Below are experts of layer 8 (counted from 0) of a mixture-of-experts language model. Rows are named router (the router's row for the expert), gate (a neuron's input weights, with its number), up (a neuron's input weights, with its number), down (a neuron's output weights, with its number) and show model dimensions 0-191. Each number is 128 + 24 x the weight over its row's rms, rounded and kept within 0 to 255.
After each expert's rows: "comes before" lists some tokens at least twice as common just after its tokens as in all text. This comes from a sample of Wikipedia text that the model never trained on. Tokens count by the router's weight.

# expert 2
router [138 118 133 115  99 117 135 147 131 123 152 131 160  99 113 133 118 139  88 163 118 187 113 114 160 168 126  94 133  94 135 140 102 182 107 143 151 122 137 105 104 111 145 118  81 118 106 129 104 127 120 116 108 151 151 132 133  94 140 116 173 131  97 116 107  80 139 146 119 130 154  91 115 185 112 113  89 135 122 122 100 153 167 107 122 171 125 119 139 141 136 123 137 135 109 117 162 144 179 162 102 142 112 121 134 165 144 142 157  68 103 152 124 130 137  82 131 159 115 119 156 157 123  96 118 123 124 184 129 124 111 146 136 126 127 100 129 113 100  97 150 178 120 171 126 108 113 169 103 164 137 140 143 127 109 118 172 163 111 133 148 146 155 148 130  74 148 102 133 105 124 123 126 168 151  89 160 103 156 109 175 149 168 112 118 159 141 125 134  85 116 129]
gate0 [136 107 147 137 137 159 151 114 109 128 141 152 132 159 105 143 173 121 124 151 155 145 172 108 112 127 128  80 143 149 144 155 135 150 111  89 163 121  89 138 117  99 132 152 100 111 127 102 111 107 156 109 112  84 141 126  94 133 103  98 157 149 137 143 107 107 105 120  84 154 160  88 150 151 139 144  95 164 138 101 126 138 100 122 130 148 118 116 140 106 150  87 133 134 131  94 103 122 132 105 101 102  94 120  91 127 107  91 148 111 133 143 129 147 100 102 138 121 130 114 192 174 128 139 130 135 131 161 106 141 153  91 122 136 108 109 119 117  83 129 116  98 126 150 102 102 126 128  98 163 159 149 141 127 122 113  59 166 124 106 130 115 104 135 175  99 105  96  87  91  90  80 152 174 127 113 132 104 121 129 166 127 120 147 149 171 136 149  76 150 143 131]
up0 [137  83 136 103 110 115 146 123 145  95  96 134 104 130 121 149 110  76 173 105 126 140 138  97 135 119 145 151 109 176 102 161 150  89 109 142 116 125  96 183 110  98 142 145 111 121 111 103 128 133 154 132 120 100 134 124 125 133 136 145 125 136 142 140 162 144 106 107 137 103 157 123 143 138 134 135 146 115 104 109 120 110 146 138 123 115 143  61 135  92 121 154 154  99 129 148  99 129 191 144 159 128 165 134 169 117 131 125 134 105 108 158 126 104 110 104 170 136  64 151 138 134 131 112 100 110 157 146 184 122 133 103 113 132 140 123 143 158 100 146  91 126 166 131 125 141 130  97 107 151 176 101 160 143 225 103 142 134 126 116 112 126 112 149 151 117  93 124 151 124 121 107 120 153 137 149 149 136  60 126 163 114 114 119 124 123 133 118 110 111 180 150]
down0 [134 118 136 185 120  96 148 121  88 133 156 152 153 144 137 158 125 110 148 108 179 116 135 129 143 125  93 158 107 157 117 115 103 134 116 126 143 141 186 128 123 181 162 128 117 113 197 124 149 104 100 158 101 149 138 126 124 119 137 140 161 135 151 122 127 136 117 132 121  86 112 126  90 194 128 100 107 116 137 138 128 153  90 124 112 144 115 143 159 148  84 120 136 151 106 117 118  97 126 131 160 107 126 118 141  56  94 140 117 122 129 120 123 139  99 144 100 149 188 138 135 121 135 136 154  98 157 123  79 141 106 114 137 153 160 113 129 145 116 106  95 128 141 112 115 160 140 172 106 124 151 118 125  85  94 140 156 176 113 156 137 149 129  86  78 132 145 129 129 149 133 108 135 182 131 113 111  76 116 106 145 132 128 112 129 108 135 143 136 148  72 103]
comes before: " he", " the", " to", ".", ",", " it"

# expert 57
router [129 123 119 117 118 127 126 170 129 176 121 113 129 157 126 120 148 134  90 132 100 140 108  93 126 157 123  90  85 131 131 170 125 156 114 151 149 117 135 123 152 134  96 124 110  96  67 131 146 154 135  90 107 165 107 179 149 145 139 120 178 159 150 151 136 101 118 136 134 104 115 131 121 147 119 159 141 143  99 129 128 108 129 102 106  94 140  99 108 130  97 113 127 129 125  93 138 103 162 162  91 145 113 110 130 184 133 136 139 133 143 145 182 148  85 123 157 136  90 102 129 150 152 115 134 137 165 152 108  96 136 107 148 126 143 120 123 146 130 136 131 167 118 169 164 108 137 121 126 154 146 146 122 113 168 103  98 173 123 101 134 151 135 161 153  76 124  94 192 109 115 174 121  69 112 151 171 138  91 117 130 136 107 120 134 144 138 146  87 165 108 147]
gate0 [150  97 141 123 125 114 152 175 123 187 168  72 135 139  97 117 171 126 156  95 129 150 142 114  94 145 122 120 136 147 171 133  94  89 149 156 109 101 117 141 121  96  90 129 140  95 125 137  95 159 132 140 146 114 118 140 118 130  96 104 132 137 140 114 150 116 121 104 104  95 118  89 127 119 181 152 133 138 152 132 160 143 137 120 111 134 144  95 177 124 132 130 129 139 117 122 129 155 145 120 102  93 100 174 139 128 155  90 137 166 128 107 163 111 120 145 149 152  86  73 150 137  98 161 150 154 165  83 129 120 110  99 168 126 108 100 145  83 116 102 130  74 120 153 138 116 144  81 175 104 105 144  98 133 133 101 149 154 134 142 147 124 127 125  93 119 115 133 111  96 100 101 105 106  73 126 109 153 124 131 101 145 130 131 113 144 173 144 136 130 150 118]
up0 [142 103 129 172  53 149 144 158 108 122 121 131 116 144 164 131 129 123 152 121 134 151 108 130 139 166 102 139  86 153 116 141 108 122  94 148 125 102 160  96 149 129 141 147 125 101 101 133  85 119 135 119 124 143 142 133  81 155 125 141 146 149 179 177 118 124 114 138 142 136  98 144 119 136 160 124 154 152 117 115 146 145 142 129 109 114 173 122 190 104 138 104 115 147 108 130 160 154  68 108 134 118 108 163 156 119 109 148 103 143 120 149 165 156 134  92 166 140 110 114 135 146 170 120  77 131 154  75 164 154  90  88 104 119 153 129 131 133 141 139 118 116 189 117 150 101 121 104 115 126 150 154 126 162 138 149 125 155 115 174 167 100 152 113 119  97 123 128 105 124 129  87 115 172 122 118 108 128 143 142 153 104 159 115 107 149 129 134 164  97 135 163]
down0 [158 120 141 103 143 124 153 154 165 145 173 145 134 113 153 105 174 106 156 125 130  93 140 136 131  83  99 137 113 143 163 133  79  95 117 137 168 119 159 118 149 158 151 115 152  87  97 137 153 128 160 173 142 142 163 127 135 121 120  98 122  80 145 125 139 144 177  95 142 104 109  98 142 123 125 107 149 120 114 109 166 131 111 114 116  84 146 138  93  99  81 112 122 125 131 146 151 126 141 129 142 171  83 109 113 158  75 111 144 123 114 149 133 120  94 104 145 157 165 152 133 114  98 118 140  65 130 144 136 133 112 112 144 154 165  71 128 186 113 103 150 126 126 134 139 136 125 129 121 141 152 190 128  96  96 153 144 145 161 140 142 183 109 130 133 126 121 147 121 127 129 115 136 163  97 109 127 128 138 105  88 125 124  86 115 111 135 134 111 152 166 130]
comes before: " of", " was", " is", "'s", ".", " has"

# expert 142
router [105 140 116 110 128 104 129 126 144  95 146 135  74  74 133 111  88 116 138 126 114  89 138 119 123 109 133 188 126 114 144  89 149 128 127 127 118 122 170 124 137 105  85 154  93 103  84 123 141 167 114 145 107 111 104 117 133  96 137 142  67 177 123 137 121 146 170  97 114 117 118 148 146 126 128 114 133 119 117 143 168 151 136 116  89 176 154 156 141  88 102  85 132 143 164 105 120 137 125 126 120 153 126 136 154 120  87  88 140 128 147 110 119 140 132 114 148  93  89 137  79  83  98 149  98  99 106 151  85 118 110 117  88 146 143 135 168 143 113 107 123 110 147 172 167 126 134 179 135 145 100 149 117 127 152 107 132 168 111  97 136 148 138 157 151  93 132 134 165 141 124 168 133 109 137 119 146 115 119 124 123 124  73 120 162 150 122 143 100 125 150 150]
gate0 [ 85 116 139 103 154 141 120 130 145 126 106 124  98 108 109  82 116 106 173 143  93 180 131 120 112  93 122 133 122 125 116 113 118 159 117  82 127 131 147 134 163 112 147 170 182 120  68  86 129 127 133 106 147 136 146 168 118 120 154 131 124 153 118 115 143 159  98 120 128 139  81 116 130 140 111 124 139 125 157  93 121 124 132 106 163 122 154 107 139 113 144 109 144 120  78 154 143 112 178 150 111 163 124 129 146 140 101 125 118  94 118 103 120 165 136 122 155 153 115 174 131 166 134  66 102 106 120 101 181 136 115 147 110  98 127 128 139 124 105 143 149 119  92 176  96 125 117 178 101  96 137 129 111 126  88  87  62 129  74 146 161 103 140 152 127  82 110 102 107 135 143 142 132 158 106 134 153 138 118 146 124 150 113 130 136 148 105 122 126 104 113 125]
up0 [ 92 118 124 130 150 124 139 126 132 152 107 148 162 144 114 126 124 116 163 142 160  98 182 141 117 133 148 104 132 133 156 191 117 121  96 104 149 117 169 147 159 113 114  76 115 120 138 138 120  99 118 170  68 192 108 136 166 140 110 167 115 111 109 120 164 104 117 150  87 120 105 155 144 134 119  85 108 154 144 134 112 129 105 131 176 100 129 112 104 133 157 146 134 166 159 120 109 115 122 127 116  81 115 127 115 125 152 146  85 170 112 132 127 148 122 171 131 131 116 142  80 158 116 178 179 147  75 120 177 123 124 104 137  97 116 119  86 117 118 142 113 115 136 106 130 131 121 131  97 140 140  92 174 122 128 145 117 116 143 155 117 116 116 164  82 139 149 167 126 133 143 143 122 112 131 126 121 107  78 167 132 120 143 143 143  95 118 133 149 113  86 134]
down0 [156  75 147 114 135 109 144 118 127 126 184  92 119 107  78 141 115  81 135 122 169 167 112  95 135 120 167 157 146 125 126 154 104 124 142  96 116  97 120 130 119 115 123 128  97 133 152 109  88 123 112 168 136 130 169 122 100  81 136 108 131 142 116 142 113 104 152 126 142 120  67 120 104 116 105  87  97 108 120 118 144 128 107 115 123 133 104 144 134 130 121 136 135 116 104 156 116 103 131  96 161 121  94 113 125 174 136 148 139 127  59 130 117 163 111 161 108 112  90 100 135 123 173 145 107 153  70 119 103 110 147 148  97 105 116 134 141 142 116 105 127 148 159 108 109 141  91  93 111 124 159 139 113  81 143 122 130 148 149  77 158 113 102 168 134 168 118 138 126 145 128 177 133 174 111 153 139 133 180 109 165  88 152 140 107 135 138 144 133 120 119 131]
comes before: " |", "|", "The", "==", "=", "==="

# expert 1
router [147 145 148 145 139 113 129 114 145 145 120  95  96 138  88 115 144 161  93 134 121 140 116 119 113 108 134 144 113 176 136  74  99  89  81 112 166  86 175 119 118 110 166 122 107 127 110 117 119 138 129 110 104 146 113 118 122  82 101  94 151 114 162 141 141 131 137 142 140 154 118 159 143 133  99 110  97 163  85 140 118 117  85 110 135 136 122  99 103 149 152 124 143 123 125 153 122 145 118  82 131 163 124  86  86 112 141 166  94 124  93 133 141 151 137 116 125 103  87 120 150  89 120 143 116 112  70 143 112 140  62 149 115 125 164 103 145 158 112  97 116 149 136 135  99 111 112 143 139  96 106 146 131 126 100  98 168  90 146 136 122  90 143  97 165 121  83 115 132 161 135 142 130 105  92 152 126  77 143 145 121 165 172 130 168 131 115  98 131 119 125 118]
gate0 [137 139 153 127 138  78  75 113 128 171  70 118 143 164 124 133  88 104  79  68 127 103 136 120 158 182 121 147 124 109 140 139 140 145 116 125 172 138 117 176 137 140 101 117 155  92  97 181 172 114 100 127 180 154 158 140 142 128 132 115 116 151 146 130 119 177 102 176 153 137 168 151 144  92 145 105 129 140 114 147 153 144 101 175 117 116 115 116 151 151 148 116 149 120 117 128 116 141 135 147 155  87 125  96 102 130 150 158 127 138 134 126 166 136 143 145 132 141 157 157 129 154 123 115 117 121  86 145 130  95  88  82 138 136 177 148 163 133 129 138 155 105 141 100 112 149 156 123 168 151 137 112 121 116 142 150 139 135 131 155 148 111 110 144 128  95 121 140 138 126 119 137  82 159 129 156 143 145 128 129 108  91 116 100  93 140  86 133 148 121 102 137]
up0 [143 126 129 134 135  96 127 128 101 137 111 101 131  57 115 125 151 120 148 131  87  80 123 129 113 110 146 117 133 103 123 141 165 143 114 141 151  84 131 129 138 129 126 133 151  99 134 147 146  89 147 145  90 109 102 169 131 134  88 149 149 139 140 142 151 142 107 148  98 140 143 170 137  84 135 126 114 153 107 125 164 128 103 119 154 122 129 126 105 122  88 122  81 105 154 144 108 101 121 122 168 106 123 125 152 137 126 143 136 143  74 166 118 119 108 129 155  96 212  99 134 164 128 111 127 131 122 124 144 136 117 127 114 118 116 121 150 125 131 145 158 105 111  93 107 142 125 108  57 127 120 136 154 167 177 150 164 113 132 108 106 120 148 105 165  85 145 132 139 115 135 152 137  99  98 149 167  89  91 172 164 187 117 133 116 126  91 148 118 157 136  87]
down0 [123  61 153 125 143 111 135 120 147 115 162 118 171 100 144 195  83  99 144 123 106  96 100 155 116 146  74 144 145 101 172 147 141 116 125 139 134 167 111  69 120 146 121 135 119 132  96 138 146 129  83 138 130 133 158 100 167 136 125 125 117 134  67 112 101 150 104 154  73 106 122 111 108 131 148 187 154 124 142  91 140 109 119 141 117 113 111 103 125 102 115 147 132 145  76 130 144 116 133 146 103 139 106 173  86 115 100 134 129 131 110 122 145 181 132 156 116 121 125 121 121 136 146 123 136 160 160 118 164 116 113 168 109 174 137 131 159 136 109 127 127 115 145 152 149 128 165 143 138 120  67 113 106 163 156 132 145 187 146 141 146 108 143 132  94 103 120 133  99 109 126 132 130 108 114 109 124 172 141 126 164  98 122 108 120 120 108 128 123 108 118 123]
comes before: "'s", " was", " and", " is", ",", " had"

# expert 6
router [ 83 158  47 106 124 123 151 104 143 103 133 133 164  86 153 193 109  95 112 127 105 121 124 142 129  89 126 144 176  94  87 168 168 114 163 105 106 138 152 154 157 118 151 169 120 128 160 119 143 167 161 119 136 161 155 133 140 175 109 131 143 100 114 135 143 102 135 116 136 109 126 141 146 105 136 137 114 154 132 132 126 134 121 128 180 126 164 137  99 109 128  98 150 147 141 123 117 156 104 136 101 150 143 152 131 115 123 149 112 127 109  81 160 116 120 122 132 149 140  93 101 129 135 120 167 172  89 173  93 115 192  99 117 145 143 182 130 127 111 114 187 153 126 135 137 118 118 126  89 140  97 134 113 134 181 135 133 140 127 152 154 120 123 116 130 142 133 121 143 122 105 131 136 137 122 100 143 127 115 173 116 144 147 110 121  92 119 163 130 165 131 148]
gate0 [119 107 101 106 116  90 154 111 125 103 112 121 155 117 101 137 113 108 163 124 129 118 127 131 102 118 122 164 136 122  73 113 129 151  70 131 191 144 125 131 158 109 160 129 143 112 120 101 141 132 126 108 137 134 112 139 100 189 109 129 176 116  85 142 120 178 124 155 122 107 136  99 153 144 139 108 102  94 146 100 136 172 112 142 129 139 130 129 109 105 131 132  92 136 135 121 149 143 180 149 153  96 124 107 126 141 139  82 154 142 134 129 144 135 143 128 147 110 157 102 136 154 126 140  74 105 154  95  92  77 153 120 124  92 104  95 149  82 156 106  97 128 123 175 140 111 162 111 136 151 119 113 103 109 124  90 129 137 133 147 122 128 128 162 141 189 135 135 137 136  89 123 173 154 179 103 158 152 121 116 106 117 118 145 141 137 151 155 136  93  72 119]
up0 [113 135 121  99 168 168 126 135 165 134 100 129 106 125  96 162 133 172 110 177 122 143 128  73  72 184 140 151 102 136 117 178 117 117 110 105 126 135 165 142 138 130 124 144 142 136 150  96 107 142 105 145 126 121  98 119 139 130 104 142 106 141 159 107 129 158 136 111 121 120 161 150  85  74 132 153 116 154 164 110 109  98 132 145 144 131 139  98 118 125 109 119 121 153 109 119 132  91 145 145 111 117  82 128 101 187 172 107 115 155 179 151 130 129 125 135 117 109 141 125  94 134 157 153 114  91 157 133 171 129 104 106 153 115 100  79 150 113 132 123 126  99 124 129 143 120 161 120 131 129 126 144 130 105  69 112 127 158 124 139 137 169 178 139 151 109 135 133  90 120 124 176 146 139 143 142 180 126 136 144 110 120 105 173 135 148  77 157 104 120 123 118]
down0 [151 123 152 106 135 182 166 116 149 161 151 100 122 183 116 167 124 140 147 116 118 155 149 126 114 151 153 143 125 101  86 147  92 119 164 176 133 121 128 104 109 114 141 108 116 125 135 105 128 153 116 108 128 154 123 124 132 114 104 136 140 143 161 128 162 139 103 138 155 169 124  84 114 153 129 139 102 170 108 129 181 184 141 129 115 140 121 131 119 138 112  99 157  96 113 143 135 148 112 152  89 128 121 145 140 151 153 156 122  89 183 121 129 159 121 146 124 100  91 131 139 121 173 153 118 178 156 191 125 145  94 154 112 144 179 133 122 132 103 127 152 146 143 164  94  94 147 125 141  98 114  81 106 139  97 157 176 131 139 105 115 157 127 131 119 150 148 176 110 111 135 151 129  94 125  98 126 113 123 122  94 147 185 118 139 113 112 141 123 127  98 154]
comes before: "ers", "er", "ed", "ing", "er,", "ings"

# expert 65
router [136 185 116 139 149 138 103 134 142 127 135 152 159 120 127 104 145 147 106 111 132 155 146  98 132 135 135  72  95 177 117 143 125 148 136 127 188 143 183 118 130 133 152 145 123 138  87  92 145  62 147  95 114 143 100 143 128 167 125 130 161 109 144 123  97 125 131 130  54 102 157 133  86 132 101 121 138 142 129 178 112 146 129 132 155 135 141 132 100 137 135 155 139 121 142  97 120 118 152 161 111 115 111  92  98 152 110 135 187 137 133 155  81 105  91 114 121 154 122 126 134 143  83 133 127 140 117 152  90 152 161 143 175 132 141 127 134 131 122 103 147  81 109 137 120 101 128 138 140 121 115 142 121 101 165 125 147 174 168 128 191 106 110 171 100 157 124 138 162 111 115 136 123 107 169 130 141 103 134 139 150 112 129  79 141 121 148 111 127 126 137 132]
gate0 [110 153 159 126 142 145 132 147 106 112 135 137 131 104 193 118 104 109 106 126 136 132 152 157 122 191 142  95 126 131  92 136 151 136 128  77 148 127 130 146 125 141 125 131 121 120 136 139 148 127 158 136 160 137  67  73 150 155 114 134 112 145 120 109 135 123 108 132 110  43  93 115 145 168 152 152 134 143 133 113 106 131 119 145 135 159 127 112 115  91 145 111 138 149 115 100 176 125 138 102  99 112 197 143 143  86 134 143 162 142 169 162  84 167 142 135 131 107  83 109 168 144 118 125 144 108 144 163 106 153 110 134 113 152 156 184 129 144 129 103 124 103 142 132 132 157  74 126  88 119 115 110 132 146 168 124 104 154 176  85 111 100 139 142 141 136 152 117 127 114 130  78 132 128 130 113 124 146 104 124  98 148 123  87 132 145 117 114 123 125 108 137]
up0 [134 126  81 133 127 132 139 153 119 146 159 131 151 126 118 159 140  84 122 166 114  83 119 127 119  83 119  70  74 128 114 135  98 128 175 121 150 127 167 127 144  85 102 148  77  84 118 125  86  68 101 119 147 121 127 139 140 134 118 161 147 144 115 140 116 147 139 118  77  91 120  89 107 114 140 121 139 101 128 141  98 152 160 106 118 186 134 155 101 151 100 121 116 148 125 112  96 132 155 134 117  96 150  80 143 153  96 131 144 101 114 140  62 120 180 140 100 127 103 165 140 117 126 151 119  96 134  97 137 124 135 132 102 131 158 156 118 110 139 138 134 122 167 164 128 140 127 103 118  96 126 140 106 135 114 146  87 111 143 131 131 145 117 146  98  81 149 122 154 135 123 108 118 138 131 107 141 130 130 108 101 170 122  82 131 130 117 172 167 143 139  97]
down0 [128 151 133 106  95  84 146  70 139 132 127 125 151 154 113 131 130 154 154 131 115 107 170 125 124 143 110 158 153 134 136 106 178 128 154 124 118  90 140 124 115  88 118 108 125 116 131 104 133 124 172 113 111 128 184 144  96 142 121 114  94 151 133 129 137 123 122 140 114 166 178 154 153 104 113 130  87 152 101 144 134 140 120 141 136 131 123 131 106 119 128 152 132 105 134  96 156 122 144 128 168 134 130  40 121  91 126 109 141 163 114 100 211 188 145 118 134 172 150 152 116 102 135 131 142 159 134  95 123 128 142 142 116 145 136 121 149 128 145 189 166 132 123 141 132 132 122 125 154 177  98 119 169 138 128 118 147 172 127 134 105 119 144  85 111 133  94 135 100 145 129 144 167 114 134 162 118 136  82 141 154 133 153 166  93 142 148 149 102 135  95 119]
comes before: " and", " he", " the", " which", " but", " with"

# expert 129
router [ 91 146 132 107 132 173 164 105 135 115 157 134 161 160 121 134 128 111 110 158  96  84 100 149 147 120 124 123  92  86 114 171 129 159 150 141 132  84 125 130 150 109 140 155 109 119 111 123 154 136 136 125 153 128 109 149 113 113 121 117 110 121 104 183 139 111 153 142  87 113  62 116  96 123 147 113  95 116 119 100 133 165 110 140 148 129 167 106 107 110 150 129 133 104 100 139 119 128 138 101 124 146 110 157 148 124 158 153 108 117  96 156 175 154 109 129 148 169 116 125  91 116 161 154 113 162 139 171 159  82 145  90 122 132 101 103 118 142 124 124 115 171 127 155 138  98 152 121  86 144 134 179 137 144 155 112  91 119  98 130 120 159 151 118 136 122 117 126 154 128 114  69 157 136 134 156 103 139 193  90 139 145 153 155 137 132 152 127 116 158 106 177]
gate0 [115 138 104 105 123  81  88 169 139 150 115 126 133  58 101 127 114 166 112 153 128 117 118 115 105 105 172 131 104 133 137 179 100 159 144 148 145 125 137 116  80 182 116 158 135  93 145 140 105 106 158 199 130 129 121 113 151  98 119 139 141 158 104 151 152 157 147 111 148 148 116 143 115 141 124 140 103 122 156 162 144  78 148  97 107  68 102 110 147 129 113 142 137 132 133 139 112 115 132 103 136 127 115 100 106 141 120 165 117 151 139  99 144 122 133 103 110 126  80 113 142 124 103 145 143 105 145  84 125 138 150 152 141 146 139 175 123 157  95 132 121  85 116 103  99 117  71 125 144 132 137 151 124  88  98 154 136 172 154 105 116 105 125 131 140 103 109 140 110 105 122 141 121 120 112  78  94 141 143  96 129 138 113 113 152  85 109  74 129 151 129 148]
up0 [101 111 123 123  90 108 165 171 146 128 152 112 116  97 174 139 131 189 118  99 114 129 132 127  92 119  95  99 138 153 119  62 123 109 125 145 103 147 119 114 127 135  92 111 133 135 159 137 123 148 158 184 122 123 150 150 118 119  83 122 141 142 134  61 156 152 129 146 155 136 137 143 155 153 142 149 136 153 138 140 103 111 117 104 136 118 144 191 152 107 130 146 173 112 143  93 159  99 112 137  85 140 112 140  75 126 108 137 119  96 130 159 125 151 179 104  91 151 160 170 170 129 140 119 139 133 167 166  98 105 126 168 135 143 131 133 135 126 122 180 115 166  95 133 114 110  85 123 146 114 140 101 114 141 110 134 142 104 123 127  88 135 120 108  95 127 146 139 132 131  95 146  88 139 146 144 113 190 113 139 110 138 116 142 128 129 119 120 148 123 165 107]
down0 [149 102 125 105 145  90 133 174 119 105 144 158 109 107 126 117 126 119 106 108 102 119 142  89 117 166 141 171 128 167 124  87 111 120 124 155 131 132 114  99 123  41 108 162 139 162 157 118 142 136 136 118 121 117  98 137 126 138 138 143 150 119 134 123 116 130 155 127 157 134 167 134 130 174 126 122 123 123 119 147 122 151 149  93 128 146 150 175 161 142  76 153  74 104 142 108 126  91 123 131 112 138 132  76 139 122 115 117 144 129 126  78 135  96 180  80  97 112 114 168 159 147 139  96 131 142 126  70  62 139 139 142 137 117 140 140 105 103 110 161 128 132 138 104 144 116  91 115 129  99 115 128 160  81 105 133 142 136 150 166 106 132 106 139 111 104 132 165  88 169 161 150 134 113 150 143 141 141 150 116 115 125 110 116 133 146 103 104 162  93 150 103]
comes before: "s", "ing", "s.", "s,", " of", "ed"

# expert 127
router [159 138 136 143 122 131 127 101 120 177  84 131 145 176 138 143 130 112  95 185  62 103 143 120  99 110 120 110 132  94 141 137 181  73 147 123 118 119 155  82 102 141 103 122 171 120 176  97 148 131 139 160 180  88 110 120 114 106 129 119 129 105 117 101 158 122 142 100 128 110 115 163 130 115 127  89 107 128 132 125 137 107 131 139 181 170 130 153 114 148 114  91 126 144 158 129 137 141 149  99  90 177 145 132 102  96  99  90  88 141 153 142 159 119 125 134  93 178 123 106 105 151 152 133 129 133 146 145 142 163 106 122 119 135 164 127 119 137  91 171 161 125 144 136 130  72 165  78 106 148 114 122 116 120 163 131 103 115 114 115 133 127 121 125 122 149 159 125 128 143 112 104  87 120 155 128 140 146 166 153 104 142 109 147 125 109 135 121 144 130 109 137]
gate0 [118 127 129  66 143 136  84  84 127 144 133 116 126  85 139 114 135  99 125  94 113 118 108 109 148 137 114 107 138 125 108 193 141 115 142 103  96 146 145 123 149 100 147 135 130 107 111 123 207 155 144 132 133 139 145 147 150 116  91 104 154 131 144 139 120 150 131 120 136  98 144  95 116 126  94 106  94 111 105 143 124 131 127 146 146 145 112 125 131 136 147 167  92  90 109 152 163 149 120  81 125 169 186 142 132 114 136 159  66  80 146  92 130 139  94 124 122 137 139 108 118 168 106 101 139 106 100 156  88 123 159 140 139  89 124  72 147 149 135 131 134 136 158 153 109 161 137 125 151 101 124 136 113 138 147 121  73 106  87 109 137 170 128  62 136 122 143 110 149 114 157 122 115  94 119 115  99 135 115 139 110 129 103 123 176 143 148 137 148 132 111 118]
up0 [131  89 127 118 107 144 122 152 127 175 138 101 123  96 179 121 163 149 128 130 118 147 156 130 109  96 171  95 126 161 118 116 156 151 173 132 118 121 111 159 150 139 115 130  88 147 117 112 101  97 114 129 117 100 141 152 136 106 128 143  68 154 106 101 109 132 146 160 139 166 149 127 120 108 125 133 153 109 105 145 120 129 171 139 126 127 150  82 112 133 159 111 123  96 126 129 138 112  87 108 106 133 138 132 163 134 101 150 112 108 118 105 104 170 120 127 144 175 120 107 124 148 163 134 172 123 123 138  92 158 117 127  91 103 120 133 120 157  99 139  92 108 149 145  94 105 139  80  77 141  89  76 128 136 173 132  86 132  59 134 154 183  97  93 152 122 137 120  78 134 111 130 114 133 148 168 130 124 101 123 108 165 155 102 137 155 128 117 128 108 124 125]
down0 [191 137 156 151 112 101  59 162 133 113 153 151 115 129 168 133 130 140 148 152 111 173 155 118 166 138 130 111 111 167  83 132  96 149  76 120 131 144 124 142 100 137  99 154 117 169 113 157 107 154 122 161 135 138  83 122 115 100 125 123 138 125 137 161 139 121 119 134 144 162 121 127  64 119 113 139 121 153 152 152 164  76 134 161 144 126 178 123 117 132 127 158 107 109 148 172 128  89 168 115  95 144 119 103 126 131 135 146 177 159 130  89 121 126 155 121 123 108 122 116 131 117 154 107 131  85 122 140 118  95 159 151 125 132 117 161  97 131 163 125 123 139 104 119 148 114 146  88 131 132 127 120 161 147 124  79 151 155 126 161 134 127 156  59 171 110 122 163 124 136 121 170 122 137 117 161 118 142 147 126  99  99 137 127 139 131  84 117 119 130 134 149]
comes before: "ing", "es", "ed", "e,", "e", "er"

# expert 14
router [110 151  90 115  83 131 128 142 142 107 137 128 104 113 136 116 125 144 132 142 129  96 116 144 105 154  92 160 117 157 159 119 150 126 186 130 132 143 105 116 119 135 139 112 130 146 135 165 164 114  89 124 139 120 139 118 119 149 141 182 124 123 107 150 186 118 113 109 158 122 111 142 136 140  99 174 138 111 125 111 157 110 102 145 165 140 129 110 161 146 132 105 137 141 138 131 140 152  94 181 145 139 149 105 152 114 131 151  62 162 107  65 135 135 105 162 132 128 153 144 109 138 115 103 119 104 154 158 114  90 157 104 120 104 142 169 113 138 149 121 166 164 139  92 118 144 145 111 127 160 127 133 179 104 129 106 126 117  95 129 140 129 118 169 194 167 130 105  51 115 119 132 131 155 154 153 178  90 122 142 161 125 135 103 124 141 112 118 164 106 141 119]
gate0 [151 163 102 147 147 137 121  85 153 106 129 109 100 148 151 109 108 135 150 145 125  81 124  92  98 128 113 129 119 125 137 131 141 122 128 101  78 144 112 131 146 128 147 110  99 159 129 117 154 111 120 146 183 131 109 150 123 135 103 165 155  85 140 144  95 166 118 136 132 164 166 153  95 128 143 126 112 148  64 103 146  98 133 171 155 121 149  80 159 155 165 107 121 134 102 104  86 119 103 117 125 128 120 156 109 114 114 118  76 145 125 147 128 139 144 111 149 155  98 148 159 131 110  79 130 120 105 112 118 100 154 144 116  97 149 156 119 147 103 161 105 178 130 170 117  76 109 130 120 118 127 117 109 115 139 169 106 139  79 129 113 118 102  94 125 127 128  91 138 125 136 111 100 107 104 156 175 110 122 191 159 120 126 168 130 143 145 110 118 166 118  98]
up0 [110 143 158 123 126 114 101 114  90 151 142  97 101 138 179 148 143 111 164  92  84 109 103  88 170  94 124 127 120 144 160 161 133 130 145 143 118 139 136 127 170  95 127 101 149 111 128 152 146 126 106 122 112 105  86 103 157 146 117  82 118  92 128 128 133 148  88 139 133 117 188 148 118 107 102 131 140 132 106 114  83 119 139 150 143 144 121 133  83 132 130 154 114 142 163 112 125  50 138 189 122  96 120 150 107 152  89 131 182  86 176 124 118 157 104 190 136 129 131 117 139 106 142 122 117 117 135 140 146 136  88 118 122 151 154 150  83 142  95 128 153 138 137 119 140 135 121 151 118 123 124 124 112 126  98 154 100 131 132  81 152 170 154 110 163 109 137 107 146  96 128 155 133 138 108 107 107 125 139 145  94 128 149  98 108 140 106  99 108 152 144 111]
down0 [108 148 129 124  96 103  98 134 155 128 120 142 141 119 103 140 138 117 141 104 101 146 110 143 127 139  99 144 108 124 181 133 115 113 154 148 118 104 155 156 129 153 110  82 108 117 131 135 113 110 106 167 136  94 122  92 122 117 141 103 128  99 115 122  95  98 128 101 144 128 140 170 155 150 136 120 165 148 107 127 126 143 164 170 124 126 101  99 152 175 161 124  99 131  91 159 155 170 103 138 147  92  88 129 113 126 150 112 101 103 110 145  75 164 146 144 147 112 132 112 163 131 103 121 119 136 138 131 109 130 115  88 165  97  98 134 131 141 109 153 171 143 139 107  99 171 130 100 113 174 158  96  90 129 163 142  89 119 137 127 136 142  90 127 127 175  98 128 127 153  56 119 125 138 179  99 134  92 101 167 145 101  98 122 134 153 142 101 110 158 121 169]
comes before: " the", " a", " to", " by", " his", " him"